Experts of a small language model.
Size: width 128, vocabulary 2048.
Below are experts of layer 6 (counted from 0) of a mixture-of-experts language model. Rows are named router (the router's row for the expert), gate (a neuron's input weights, with its number), up (a neuron's input weights, with its number), down (a neuron's output weights, with its number) and show model dimensions 0-127. Each number is 128 + 24 x the weight over its row's rms, rounded and kept within 0 to 255.
Before each expert's rows: "gets" lists some tokens that make up at least twice as much of what it gets as of all text. This comes from a sample of Wikipedia text that the model never trained on. Tokens count by the router's weight.

# expert 31
gets: " co", "ro", "o", "re", "ho", " Co"
router [122 115 135 105 105 109 169 152 120 147 106 155  79 139 131  62 174 114 170 114 140 136 110 106  99 162  97 105 145 128 123 144 162 151 170 124 116 131 177 113 151 109 149 149 159 135 108 134 139 100  97  98 115  78 109 129 142 137  72 127 119 189 120 146 141 129 108 143 130 122 128 127  87 162  99 116 147 108 138 134 120 104 140  82 144 138 109 138 104 150 133 125 140 125 116 151 128 142 137 157 171 158 159 109 108 141  81 106 108 159 146 131 156 126 141 126 151 173  96 135 128 113 132 102 121 125 135 172]
gate3 [108 100 119 103 102 161 136 121 108 144 131 148 158 107 129 118 172 174 134 144 155 136 117 136 129 101 157 113 158 151 136 110 133  98 125 116 109 141 142 153 107 116 171 159 104  73 157 140 143 104  45 127 114 115 143 110 132 172 101 121  95 145 118 126 133 106 109 136 152 151 151 104  91  95 137 113 163 117  94 140 141  73 105 116 137 139 125 153 137 150 138 156  99 111 108 129 121 115 127 161 160 128 109 160 120  91 124 131  93 135 105 149 149 142 142 101 135 175 134 148 135 182 124 112 171 109  84 142]
up3 [154 155 131 153 142 140  86 181  97 106 107 114 154 125 144 162 143 118 137 115 147 164 143 111 110  99 126 162 143 139  78 138  82 107  95 120 136 109 119 162 134 150 118 160 141 110 108 126 126 108 131 111 120 115 150  98  96 128 117 126  99  88 167 105  88 115 109 154 126  92 106 114 121 122 171 126  70 134 119 106 145 167 129 108 114 108  98  78 115 109 152 202 119 138 120 126 126  98 136 154 142  77 137 107 100 119 151 152 130 118 112 153 107 144  91 119 137 101 157 153 127 102 141  93 122 126 117 151]
down3 [163 142 119 121  94 130  93 129 108 121 125 176 129 137 151  99 110 107 130 107  95 145 125 119 133 132 131 168 103 105 188 174 155 141  86 159 140 138  88 152 123 167 115 110 147 110  94 102 129 127 153 105 160 154 150 153 115  98 130  96 120 152 118 114 143 127 149 105 101 114 123 112 141 140 110 128 128 131 150 162  79 140 112 153 138  97  77 113 134 110  95 109 160 156 101 154 134 121 145 139 138 121  97 126 151 175 161 138  90 164  96 104 162 112 158 132  74  95 150 141 107 132 155 124 114 152 157 142]

# expert 24
gets: " as", " and", "ing", " or", " are", " with"
router [ 83 157 129 147 146 105 149 177 167 158 133 116 131 136 108 136 100 123 130 127 173 143 155 131 120 114 123 121 116 120 161 143 114 134 124 102 101 117 105 139 156  99 164 135  93 136  97  91  90  83 127 116 119  88 109 113  91 138 121 108 119 128 108 147 158 152 119 127 115 109 101 108  95 150 100 114 102 122 152  91 163 101  97 174 156 134 142 167 126 101 147 133  99 123 101 141 154 123 147 142 165 163 119 155 159 132 127 146 112  88  99 138 164 146  83 119 122 122 101 150  68 134 115  90  93 120 117  97]
gate0 [164 109 139 113 113 134 169 112 148  97 148  98 138 135 166 138 153 128 137 132 103 145 153 121 134 139 123  74 144 120 147 163 103  44 144 179 143 111 123 119 153 167 116 139 140 107  92 135 141 149 115 145  93 150 130 133  78 123  81 119 123 154 113 144 123 124 116 135 124 148  88 142 141 127 108 103 111 147 123 124 151 112  86 153 160 115 147 133 139 120 111  90 126 161 113 145 166 142 120 146 106 166 144 116 149 116 123 122 135  99 132 118  90 117 108 132 163 111 110  90  95 116  44 122 133 146 147 156]
up0 [126  99 117 139 154 128 156 149 113 144 136 140 162 155 135 131 126 168 107 118 138 154 133 130 107 130 124 106 144 157 110 141 127 193 147  88 114 148 110 112  82 154 155 123 133 178 136 127  87 115 156 115  70 152  94 125 109 138 172 133 144  97 153 181  86 153 111 108 155 142 114 134 143 157 130 134 131 120 162 117 155 133 145 104 125 128 121  85 144 143 135 146  93 158 114 100 104 124 141 110 123 159 128 145 111 153 164 134  85 133 118 161 139 147  96 107 131  92 129 126 119 151  91  93 170  82 172 137]
down0 [146 118 119 118 134 128 119 136 136 138 143 180 114 117 111 108 129 111 138 185 184 113 117 135 107  54 134 133 116 156 162 139 106 120 155 128 167 144  93 136  89 128 157 123  84 169 169 131 124 106 153 113  91 147 168 124 122 136 121 151 142 123 126 121 129 113 103 112 155 121 141 117 104 135 173 126 116 135 135  80 134 112 119 147 138 135 151 132  69 145  89  92 138 138 122 108 179 129 131 138  94 128 105 155 150 140  98 136 107 150 172 148 125 115 117 187 119 131 104 101 107 168 114 132 173 125 134 144]

# expert 8
gets: "re", "'", "ri", " De", "ru", "ve"
router [101 117 136 137 131 100 102 141  95 107 134 136 157 107 115  75 139 159 125 163 178 134 130 163 114 126 139 132  87 155 155 108 104 112 116 125 125 128 155 115 130 145 123  92 135 139 136 142 104  55 134 117  77  98  80 131 138 134 162 127 129 137 162 143 117 148 105 144 132 102 159 152 134 153 162 158 128  80 168 154 135 131 119  76 141 129 184 168 154 103 126  74 146 131 123 130  96 160 135 108 142 100  82 147 109 121 114 127 131 119 104 135 118 105 163 126 129 136 127 151 112 182 120 120 116 116 120 115]
gate4 [141  83 129 127  75 136 135 146 123 100 117 112 114 119  96  88 106 154 120 137 168 111 160 164 119  98 100 126 107 117 116 137  99 145 121 106 146 118 132 123 114 143 141 138  98 136 120 119 154  97 126 142  71 121 119 112 114 127 108 123 169 169 172 149 100 138 132 104 136  95 139 125 169 124 141 121 141  93 123 128  99 107 113 115 110 103 118 136 181 103 126  82 135 157 134 142 114 108 139 118 133 122  72 157 112 112 115 185  70 117 128 131 120 158 155  91 110 141  91 149 110 191  83 113 130 112 127 103]
up4 [140 116  89  97 124  93 102 119 124 109 186 133 136 108 144  98 159 136 116 149  97  67 120 128  97 139 120 141 134 139 148 138 169 142 141 141 165 111 137 152 118 165 102 125 192 124 142 137 126  85 141  87 133 155 128 108 144 126 112 141 100  90 156 146 114  80 159 130 104 113 132 147 102 139 118 144 115 152 138 171 131 151  89 106 108 114 118 159  93 106  94 115 151 111 159 106  99 152 134  89 144 129 111 150 131 125 115  96 108 150  91 127 132 135 107 109 127  63 140 127 114 162  91 130 114 139 167 140]
down4 [120 133 100 130  83 146 107 114 103 127 105 152 133 137 118 138 122 113 120 136 148 123 139 112 130 156 134 142 118 105  60 158  91  91 114 112 129 100 109  98 153 162  75 137 165 109 154 159 120 134 138 136 119 146 111 118 123 154  95 178 136  98  99 147  88 127 123 129 158  71 156 138 109 110  92 117 126 123 129 153 137  98 121 147 128 118  87 118 105 132 101 133 119 139 114 105 169 169  81 123 148  78 101 119 103 171 144 110  79 178 131 146 106 150 135 105  84 140 147 125 133 149  94 136 112 122 139 113]

# expert 10
gets: "er", "ation", "ter", "ion", "il", "ar"
router [133 136 146 127  84  83 146 122 124 104 113 147  98 170 165 116 108 167  90 101  77 117 109  90 166 151 134 132 107 144 120 159 136 145 172 133 123 107 124 105 147  92 161 131  99 165 143  85 102 137 120 117 103 139 111 150 116 128 138 111 162 139 130 154 130  85 186 121 127 109 132 134 106 106 123 133 126 181 114 150 148 121  97 154 121 128 108 107 109 144 113  95  95  98 123 112 104 152  98 132 137 156 130 135 147 132 162 133  75 154 109 136 122 168 145 164 131 163 114 128  90 140 147  76 145 138 132 107]
gate3 [107 129 157 135  99 110 165  95 167  93 116 131 117 112 136 129  66 119  91 112 108 167 156 130 119 150  67 166 107 120  97 135 132 179 106 141 119 134 100 115 115 136 192 148 119 163 154  90 140 172 109 131 122 143 121 133 110 107 108 144 179 128 158 149 121 104 157 142 175 146 109 130 145 100 115 107  88 147 132 139 114 163  90 142 124 105 153 143 147 106 104 126 138 102 115 151 149 116 148 144 127  98 152 103 156 123 131 114 150 152 140 128 106 147 171 103 120 168 131 114 107 113 121 110 132 134  92 151]
up3 [110 114 145 138  92 122 134 111 120 117 162 142 168 110 138 183 102 154 138 141 105 136 144 120 110 139 121 144 174  83 133 147  99 137 162 119 126 142 116 130 144 143  95 158 143 165 128 114 121 145 132 152 125 104 129 136  95  89 171 106 119 124 124 135 152 133 153 128 144 111  93 147 146 155 132 128 183 137 136  19 100 117 124 134 164 165 132 143 111 152 138  95 109 111 135 165  77 125 156 116 150 111 112 135 159 135 161 132 112 141 137 170 102 124 105 101 134 108 115 123  95 135 101 105 159 120 153 116]
down3 [125 155 134 130 132  98 134  97 123 170 133 109 150 125 125 150 163 105 151  86 107 110 112 123 161 134 168 114 116 128 138 116 129 134 145 147 125 148 147 102 110 128 148 156 143 149 102  81  96 134 169 121  89 127 115 105 162  90 121 132 127 127 157 118 142  90 138 109 129 138 156 148 153  84 167 125 161 148 164 133 130 111 136 136 133 118  99 176 127 143 122  92 116  96 100 157 116 100 128 114 118 159 153 115 145 143 162 102 152 105  90 140 104 150 166 185  71 120 103 153 130 172 179 101 161 146 120 109]

# expert 22
gets: " the", " The", " an", "The", "la", " La"
router [ 82 126 129 169  59  90 174 125  98  74  94  96 143 154 141 150 154 163 101 116 133 168 151  99  99 138 122 115 157  98 134 132 112 160 127 121 129 109 115 150 133 140 116 131 146 156 101 106 116 167 127 118 152 159  80 131 122 130  83 145 131 130 143 108 113 141 130 157 147 128 105 137 127 124 176 129 107 127  84 134 119 203 132 124 130 104 140 130 155 132 144 157  86 122 114  60 111 142 129 126 126 130 109 113 146 126 110 158 125 138 154 127 143 159 114  94 113 118 164 144 125 131 126 110 109 116  96 117]
gate1 [ 91 118  97 113  96 103 169  96 118  99 117 126 122  90 154  99 134 108 123 136 119 117 131  79 140 142 105 107 117 143 158 102 110 115 114 135 117 123 131 118 147 127 135 182 119 156 156 103 162 136 149 122 147 131 125 149 165 160 121 141  66 162 118 140 136 149 122 137 135 103  96 154 113 162 118 143 167 121 107 112 165 127 142 115 135 121 127 140 178 120 106 117 144 135 146 121 157 167 107 159 197 106 154 138 132 107 119 101 126  88 134 135 167 127 124  84 124 124 159 106 172 116 113 117  82 136 193 115]
up1 [125 105 144 147 141 133 132 119 123 124 144 115 140 111 107 136 116 150 106 144 124 160 144 111 131 128 148 171 161 128 121 118 126 161 114 100 137 117 140 141 119 131  83 124 167  82 113 102 146 147 117 106 150 113 123 120 110 124 102 159 161 148 166 110 176 159 109 139 147 159 129 130 111  72 136 107  95 138  94  85  86 138 147 113 141 141 134  80 139 127 184 136 129 175 131 100 115 144 118 106 115 166  75 133 179 120  91 114 160 140 157 149 164 154 141 124 109 119 152 157  92 114 117  65 142 110 158 118]
down1 [132 103 110 130 159 127 134 133 125  88 103 160 117 101 143 165 111 131  92 103 158  79 139 121 129  90 142 186 100 108 152 149 139 148 128 172 166 141 128 119 143 124 158 110 146 163 135 128 120 161 153 118 122 137 127 112 115 120 123 132 144  77 134 109 149 139 117 122 164 142 125 141 115 145 146  92 139 143 121 106 107 120  82 134 113 148 121  85  90 128 130 105  99 152 101  82 129 126  97  73 102 172 124 136 139 190 162 135 141 134 127 132 188 142 160 110 151 147 162 122 128 126  93 157 104 102 103 139]

# expert 21
gets: "-", "ly", "er", "ian", "é", " United"
router [142 123 118 166 144 154 113 110 125 149 110  81 141 121 124 145 108 114 122  84 132 147 146  89 123 105 176 110 109 100 106 117  95  90 135 119 164 153 179 113 116  98 145 100 128  93 103 147 165 157 118 141 129 129  83 150 135 101 139 135 159  75 131 104 130 119 138 101 178 117 144 100 143 166 172 111  89 141 125 145 169 107 132 145 144 141 128 182 106  84 112 124 118 160 155 159 157 107 102 145 162 137 139 104 159 120 145 144 116 149 155 141 133 112 125 162 123 151 129 107 128 114 153 123 120 175 148 146]
gate1 [158  71 139 137 138 142 167 113 160 104 142  94 142 163 130 102 169 140 117 114 131 146 161  63 121 158 111 111 116 140 171 100 112 101 123 147 148 153 117 145 134 103 146  86 116 127 130 150 113 152 141 145 135 151 103 118 138 129 160 172 136 126 180 135 107 136 127 115  80 133 161 110 138 149 144 117 188 161 117 144 123 176  89 151 111 127 119 134 126 114 106 143  91 125 147 111 102 143 144 163 135 116 121 109 141 105 134 115  98 171  95 123 114 126 125 135 123 133 124 150 137 123 145 121 144 132 187 195]
up1 [180 131  84 128 118 107 108 115 149 133 113 122 122  97  89 124 168 146 117  97 143 129  90 102 102 130 148  63 139 167 135 137 133 177 119 137 101 148 134 147 128 124 142  95 121  99 174 121 122 109 115 131 120 115 132 117 102 115 133  88 135 109 173 140 179 178 100 125 163  78 145 145 153 132 119 138 132 180 142 104 115 132  81 123  88 141 167 128 118 124 136 122 140 115 116 140  98 155  97 115  93 139 161 101 135 125 166 117 158 152 176  99  96 116 129 117 141 151 144 128 102 135 125 129 158 123 113 106]
down1 [150  67 126 142 112  99 113 147 121 172  98 125 150 144 120 160 113 136 125 129 102 192 134 127 158 122 126 199 119  82 107  97 104 116 124 100 150 167 178 136 105  79 126  88 126 109 152 149  99 146 126 120 114 137 152 121 142 130 145 126 104  93 145 156 113 139 143 121 137 112  87 170 105 153 102 138 123 150  92 155 155 147 150 141 142 145  93 137 111 108 110 120  99 167 129 107 143 118 152 153 165 106 140 167 123 150 161 123 169 141 125 153 115 148 146 120 123 165 116 147 127 126 168 132 131 104 125 139]

# expert 9
gets: "y", "t", "in", "et", "at", "ot"
router [156 111 121 103  72 105 146 148 148 149 116  83 146 131 101  92 168 146  86 137 117 102 142 140 143 108  97 153 164 134 127 151 148 140 138 150 149 152 162  98 153 125 146 145 134 133 146 158  81 148 109 146  92 112 108 125 154 149  89 117 123  92 105 149 143  97 151 114  71 144  99 135 168 135  82 133 149 119 118  81 104  98 148 117 116 151 167 142 128 159 135 115 122 138 142 149 136 128 153 114  91  90 111 108 146 132 135 119 129 114 140 120 164 104 131  88 120 135 114 102  85 112 165 115  86 157 135  97]
gate3 [132 105 125  94 141 137 122 106  86 140 192 136 125 114  70  87 134 137 134 173 150 175 173 173 110 138 127 121 141 119 143 115 116 136 155 110  97 117 100 119 128  90  69 154 119 186 137 104 139 163 148 148 108 136 118  84 142 145  93 108 128 113  93 131 150 112 151 114 134 108 159 167 114 125 145 182 138 148 147 128 137 141 119 185 147 121 150 106 138 109 112 126 138 102 173 142 126 155  98 111 133 121 129 167 164 112 115 114 135 134 135 117  87 142 124 112 127 106 132  89 116 139 126 133 119 116  99 115]
up3 [109 113 136 123 179 144 145 173 101 112  88 136 129 142 178  98 142  79 131 138 148 156 117 147 132 140  98  91  99 133 163 114 162 103 136 143 116 157 119 137  97 145 127 119  95 160 130 138 160 117 156 115 180 126 119 124 136 168 154 160 133 127 134 142 136 135  96  90 129 152 170 128 135 137 155 137 122 142 124 155  86 194  85 127 136 162 100 126 127  90  90 113 169 126 102  88 107 140 108 151 117 119 175 111 164 123 156 107 153 166 116 142 107  93 131 142 119 108 120 116 119 147 126 137 131 136  95 134]
down3 [135 146 106 149 132 108 132 117  99 112 150 178 141 123 150 128 105  86 114 157 158 131 155 127 153 159 125 149 110 106 114 142 179 122 146 117 130 124 110 109 112 144 140 163  96  90 166 127 116 118 131 117 100 142 123 168 145  88  90  74 138 111 118 125 149 137 163 168 157 126 147 133 119 146 106 128  42 183 106 117 158 126 153 105 162 156 148 129 131 120 130 165 123 115 141 119 120 130 131  96 123 165 162 147  64 170 137 121 107 100 143 137 123 151 157 120 147 103 118 124 103 107 121 129 135  92 133 120]

# expert 1
gets: " a", " A", " his", "ra", " O", "e"
router [117 146 172 147 138 112  99 121 110 167 192 134 136 155 121 152 167  91 100 163  92 129 119 114  88 128 156 129  99 111 128 121 126 157 137 128 128 146 128 152  91 127 139 148  97 122 189 127 151 150 159 115 141 122 125 144 149 107 112 114 128 130 100 134 135 167  73 178 164 161 100 140 122 150 106 102 133 168 127 123 157  77 108  95 119 130 128 115 184 149 116 143 138  87  99 141 126 143 157 132 148 125 139 129 116 118 105 120 143 103 131  94 116  99 119 142 159  93 156 131 136 126 109 147 168 139  87 154]
gate0 [121 131 122 110 142  93 129  81 131 116 139 173 115 135 165 126 132 120 143 153  84 152 131 108 152 141 166 107 156 156 137 156 147 129 121 124 116 147 120 157 115 119 147 145 178 118 162 112 143 149 143 128 108 161  99 148  74  83  77 135 124 121 110 109 131 118 133 151 105 131 168  59 106 174 154  85 135 149 117 172 143 122 117 134 112 104 119 171 148 160 142 106 135 132 130 173 118 131 170  83 149 105 118 131 104 103 113  96 159 110 110 126 123  98 100 102 143 125 147 143 153 118  98 150  98 115 124 116]
up0 [144 138 159 122 141  82 125 139 137 158 153  85 170 136 135 119 149 101 105  92 123 168 148 124 154 142 120 173 153 139  87 108 130 177 126 138 122 112 144 146  97 159 154  99 106  91 138  65 161 131 115 123 166 133  70 158 106  93 137 135 130 140 147 185 174 143 130 143  98 142  92 150 148 150 155 124 154 133 130 158 146 129 123 117 130 102 129 119  94 120 138 114 134 100 127 167 126 106 123 142 142 108 144 112 130 130 103 140 104 111 157 101 119 131  97 115 174  95 160 120 109 123 138 170 101 131 103 144]
down0 [113 134  96 111 138 114 111 150  97 133 181 126 123 141 157 150 132  86  90 172  88 152  96 131 142 121 135 113 140  77 135 123 153 103  75 147 101 169 120 163 120 143 104 132 177 128 149 176 158 118 113 137 125 132 101 124 133 120 163 114 116  90 101 112  88 141 141 126  89 152 147  92 119 151 116 128  90 180 171 159 132 133 121 107 138 130 125 116 159 130 141 148 109 104 127 147 145 119 169 148 109 125  97 100 129  87 142 116 137 171 168 127 138 133 119 125 145 142 119 135 156 126 118 113 150  70  99 130]

# expert 20
gets: "a", "e", " the", "i", "o", "u"
router [177 132 110  97 110 103 115 100 108 137 154  75 119  98 124 139 129 135 111 128  59 122 123 116 127 142 108 157 116 122 131 101 156 130 152 121 157 134 149  90 138 136 121 118  91 143 105 149 113 157 132 138  83 140 125 143 163 101 117 132 135 121 174 117 142 150 105 123 150 147 166 155 130 139 144 118 151 122 108 133 163 161 100  80 110 137 147 123 138 151 154 123 131 125 150 154 123 121 100 142 149 117 139 130 142 131 109 118  71 171 140  97 102 108 155 114  93 139 199  92 149  92 152 151 172  88 103 154]
gate1 [152  92 165 161 111 120 138 102 188 121 125  77 108 140 108  82 125 141 127  94 102 145 141 122 139 130  91 137 109 121 165 148 151 118 124 152 128 115 145 140  82 151 146 153 157 155 116 137 182 157 161 165 116 138 134 104 120 152 135 163 155 158 191 116 149 145 156 118  94 153  81 136 135 127 161 125 149 117 127 105 139 117 130 131 145 100 160 155 164 110  99  99  98 115 122 113 150 132 113 158  98 135 160 150 120 107 100 121 126 171 138 101 115 119 175 123 138 165 124 104 133 116 141 150 161 127 109 117]
up1 [136  72 115 104 101 133 112 143 155 135 172 163 131 144 121 141 133 148 139 137 150 128 101 122  90 195 127 121  89 160 152 146 169 168 123 142 113 140 161 148 119 106 138 159 150 128 163 138  96 142 138 129 158 153 120 114 157 123 140 144 146 114 154 124 114 143 134 142  89 150 134 113 116 100 175 114 130 116 167  80 115 170  98 130  95 133 132 137 103 170  79 144 107 152 126 110 132 124 180 116 113 112  97 115  98 131 156 128  87 148  96  91 101 114 129  90 112 135 113 161 107 128 132 134 122 176 116 142]
down1 [135 133 126 105 108  91 152  68 114 131 122 144 127 129  83 129 125 111 158 137 126 163 139 144 138 101 171 146 158 119 117 173 117 176 132 130 142 116 167 133 195 138 112 127 111 178 147 138 120 121 110 125 117 159 127 106 114 152 107 134 142 117 126 138 104  98 145 130 165 131 149 123 148 109 135 139 152 148 151  81 164 138 143 115 118 166 108 101  94 142 177 140 120 161 124 138 138 132 112 127 110 160 150  73  86 192  89 141 111  89 135 150 113 123 109 147 112 137 122 122 149  95 133 135 180 113 116 109]

# expert 28
gets: " was", " F", " is", " M", " he", " h"
router [121 108  85 120 171 106 108 153 132  98 125 138 101 123 111 129 144 137 144  72  96 124  87 117 139 147 101 115 143 180 132 102 140 149  84 113 164 132 104 112 154 163 120 113 116 131 127 116 165 179 122  71 152 126  96 136 123 122 158 149 151 113 132 105  94 119 140 154 130 154  98 116 155  84 138 145 135 127 153  91 117 100 141 138 108 163  95  98 144 153 127 150 142 137 159 135 173 104 135 125 136 124 163 181 161 147 110 120 146  75  88 122 144 165 122 137 146 124 126 139 134 134 110 114 169 144 155 137]
gate8 [134 136 111 133 161 102 160 159 105 114 120 128 106 117 133  92 118 150 147 123 101 148 130 129 121 155  64  86 127 171 135 125 161 135 106 162 152 136 144 117  88 141 160 137 114 154 156  97 183 141 140 118 121 131 133 121  90 144 156 164 155 139 106 113 122  92 126 139 116 128  92 146 163 130 120 140  75  81  93 143 113 122 125 146 152 159 156 128 158 150 125 148 108 105 130 154 171 138  86 133 155 156 104 120  99  98 119 138  93 112 128 107 154 138 120 100 116 174 174  97 159 152 134 138 161 107 153 130]
up8 [123 134 138  84  87 181 104 106 118 100 166 122 124 139 121 146 132 113  88 166 156 111 151 152 121 137 123  89 129  86 102 159 139 133 143  76 131 122 143 102  95 130  78 101 119 164 128 122 138 123 153 153 113 133 118 128 130 130 137 123 157 121 121 128 139 140 152 128 107  96 118 128 126 142 139 163 120 134 114 128 122  97 136 147 175 106 134 158 139 143  93  91 164 101 113 104 118 118 103  77 105  85 118 118 183 128 165 136 114 116 196 122 130 123 176 156 132 122 135 104 143  73 122 145 114 104  92 127]
down8 [113 124 124 136 138 114 137 138 115 109 168 111  82 162 188 160 133 116 140 164 150 149 129 145 141 119  92 108 137 135 105 125 158 133 123 135 123 144 123  90 168 135 138  90 138 118 160 102 127 102  95 154 110 127 122  81 116 128 118 111 113 147 174  75 102  77 135 147  93 116 137 144  82 125 159 142 167 107 132 132 146 108  72  99 147 146 156 121 103 105 130 165 133 112 122 134 121 122 135 178 115 136 140 125 135 148 163 111  81 161 124 119  93 154  92 115  98 118 118  91 176 148 127 114 120  99 156 128]

# expert 27
gets: "s", ")", "\"", "son", "e", "us"
router [204 127  95  96 143 145 113  93 161 142 151 156 112 114 160 146 108 136 163 114  96 111 151 142 131 151 132 129 168 147 156 133 145 135 147 154 130 106 127 112 128  99 136 123 127 124 160 135 144 170 151 133  93 148 134 135 151 139 154 103  82 150 116 123 159 105 124 133 152 135 136  76 102 148 115 135 137 102  70 166  95 120 142 144 138 127  91 165 135 111 160  86 101 144 151 127 111 108 122 115 139  90 114 121 132 127 195 114  98 131 134 108 146 137 142 117  86 172 126  99 128  95 151 170 147 141 124 138]
gate4 [143 111 118 139 150  90 158 101  88 136 114 142 127 102 142 117 151 142 101 105 120 113 159 144 121 129 138 135 143 162 126 121 156 110 144 121  97 118 131 145  99 103 139 193 125 118 172 124 193 151 139 134 123 138 144  96 147 144  94  86 110 160 121 130 111 159 117 136 136 134 139 122  92 142 135 165 186 114  92 135 109 138 107 134 100 172 139 152 127 104 141 135 104 127 143 159 106 147 163 134 144  75 102 155 151 139 115 114  52 138 131 104 107 153 118  90 125 142 176 117 111 113 113 119 111 129  97  87]
up4 [130 119 134 117 141 131 148 125 105 120 117  94 126 115 128 157 170  95 147 126 126 102 106 135 158  54 132 145 107 142  79 146 143 123 124 125 123 126  84 146 123 160 122 150 121 146 162 159 158 136 183 168 139 132 164 145 144 120 141  73 144 144 139 119 104 160 127 140 113 110 175 166 120 159 126 100 151 132 111 153 147  93 145 108  98  92 134 166 132 107 144 123 159 123 144 149 132 132 115 186  87 107 189 128 133 141 121 126 135 151 131 153 107 150 142 136 123 138 102 159 139 148 134 157  86 126 179 122]
down4 [148 148 126 111 109 165 118  73  97 167 127 121 134 118 121 147 123 118 150  94 173 139 133 110 125 122 116 132 116 127 120 144 121 109 111 146 106 134 133 148 108 146 151 112 102 100 124 176 143 126 187 113 113 116 147 130 138 152  74 112 105 134  97 130  76 137 120 115  88 100  99 107 148 158  93 159 140  95 119 123 131 109 130 101 144 151 155 153 136 147 111  99 142 143 156 114 147 114 134 171 128 126 182 130 176 156 131 107 136 124 135 114 100 143 113 134  74 163 111  98 140  78 165 164 173 116 161 110]

# expert 18
gets: "d", "n", "ch", "th", "z", "ed"
router [154 141 137 109 121 147 117  85 120 170 122 102 172 124 108 135  77 167  92 152 122 152 134  91 152 107  89 127 175  83 114 132 137 135 121 114 124  75 156 149 134 120 118 133 104 121 126 120 123 103 157 153 106 108 153 143 124 150  89 148 153 111 103 125 162 120 178 129 111 120 115 110 120  80 150 152 111 151  95 177 141 132 121 168 121  89 112 104 111 140 106  93 137 151 171 110 135  87 166  97 103 111 111 118 153 123 135 142 165 152 114 144 137 164 162 111 124 151 105 132 141 120 147  99 147 116 154 108]
gate3 [144 107 123 113 128 100 121 107 102 176 126 122 169 130 134 125 126  99 135 125  79 138 139 178 136 105  87 122 129 109 147 156 113 160  94 115 115 134 117 164 109 116 153 128 132 125 128 132 152 109 103 127 146 125 132 116 135 121 124 153 188 100 156 114 109 112 147 134 149 158  97 129 159  95 166 133 107 161 114 133 145 134 120 200 119  90 105 114 120 142 138  68 118 148 141 146 100 122 156 127 112 141 126 132 159  87 117 116 124 143 118  59 127 145 149 109  82  73 103  76  86 128 129 118 108 125 118 133]
up3 [122 111 130 114 115 129 155 148 136 113 114 143 117 121 124 128 120 158 127 132 165 157 111 126 119 152 129  88 109 139 115  98 125 122 132 115 156 101 134 110 134 116 105  87 142 151 147 170 128 140 128 103 147 112  82 161 124 115 128 135 122  83 102 120 127 123 121 129 125 110 117  72 118 145 116 119  96 100  97 153 142  87 171 127 149 112 154 192 122 116 148 154 144 149 141  85 125 108 169 110 116 120  81 137 135 130 117 106  96  86 101  78 175 176 161 124 138 142 110 104 107 148 134 109 164 172 197 145]
down3 [134  93 147 121 113 111 127 137 147 127 117 153 152 118 139 108 127 148 139 124 115 137 114 137 125 121 162 128 121  81 132 130 154 142  82 166 135 125 168 128 150 121 125  67 104 152 106 138 146 133 142 120 115 100 113 117 138 111 105 114 135  95 141 100 110 131 120  93 140 132  85 163 170 115 132  97 132 128 124 147 165 177 105 132 176 118 132 165 147 161 120  88 179 140 140 107 142  74 130 145 145 100 102 167 140 145 113 167 179 168 157 144 137 120 148 107 165 148  61 130 124 154 129 132  91 146 157 112]

# expert 13
gets: " to", " of", "ed", " for", " on", " with"
router [103 120 166 101 155 169 132 123 169 124 138 143 101 126 124 108 119 122 103 131 143 143 134 125 145 114 149 166 159  79  84 107 126 163 136 124 140 140  89 131  91 143 150 132 141 113 143  90 142 124 157 166 146 140 134  88 109 111 152 150 116 159 115 137 140 144 117 157 114 146 186 106 111 142 132 163  98 109 131 122 101 128 147 114 103 101  94 127 124  96 139 145 104 128 124 137 111 130 130 120 147 129 129 186 152 121 159 152  56 121 155  71 110 162 118  98  95 114 108 130 156 103 145 168 180 118 111 142]
gate4 [162 105 162 108 150 129 153 134  90 170 173 106 130 128 140 141  88 130 100 142 150 147 129 115 108 103 135 148 144 147 103 140 143 131  87 109 140 103 149 137 111 116 130 146 102 110 158 127 159 102 104 113 125 100 171 117 118 171 113 127 152  91 132 105 100 158 146  70  79 144 158  93  85 110 136 122 131 136  92 158  93  96 158 129 138 106 106 164 121 122 142  88 110 186 129 112 133 106 101 128 129 115 120 165 135 128 144  98 118 130 143 112 120 112 142 169  96 164 135 109  87 120 147 134 147 159  97 155]
up4 [115 167  74  98 119 135 102 144 114 109 102 138 127 157  94 190 119 136 129 176 134 142 154 141 154 169 112 114 145 139 103 159 163 151 131  91 125 135 126 121 115 135 142 130 121 144 116 114 112 119 105 111 127 134 110 148 100  98  93  56 120 138 103 147 123 152 173 128 113 137 128 104  99 135 124 108 116  89 113 130 118 128 159 119 133 113 162 169 126 143 125 131 138 110 129 132  98 129 160  49 149 124 138 141 156 122 167 121 161 136 100 169 117  85 135 100 121 179 123 115 141 117 128 169 109 117 165 133]
down4 [116 119  63 144 137 104 121 129 105 150  95 105 149 109 155 110 129 116 135 113 115 145 104 116 118 145 135  97 157 154 154 148 129  94 149  99 150 141 132 136 104 117 107  95 177 145  90 108 126 110  88 126 131 144 129 162 129  93 129 123 134 132 150 141 126 158 139 166 110 109 116 146 160  71  99 170 158 116 161 168 169  87 130 143 118 155 145 104 106 112 171 128  86 105  92 139 142 132 163 124 128 114 102 137 114  59 116 184 132 121 118 146 140 118 123 125 163 139  99 120 117 165 116 131 100  95 126 135]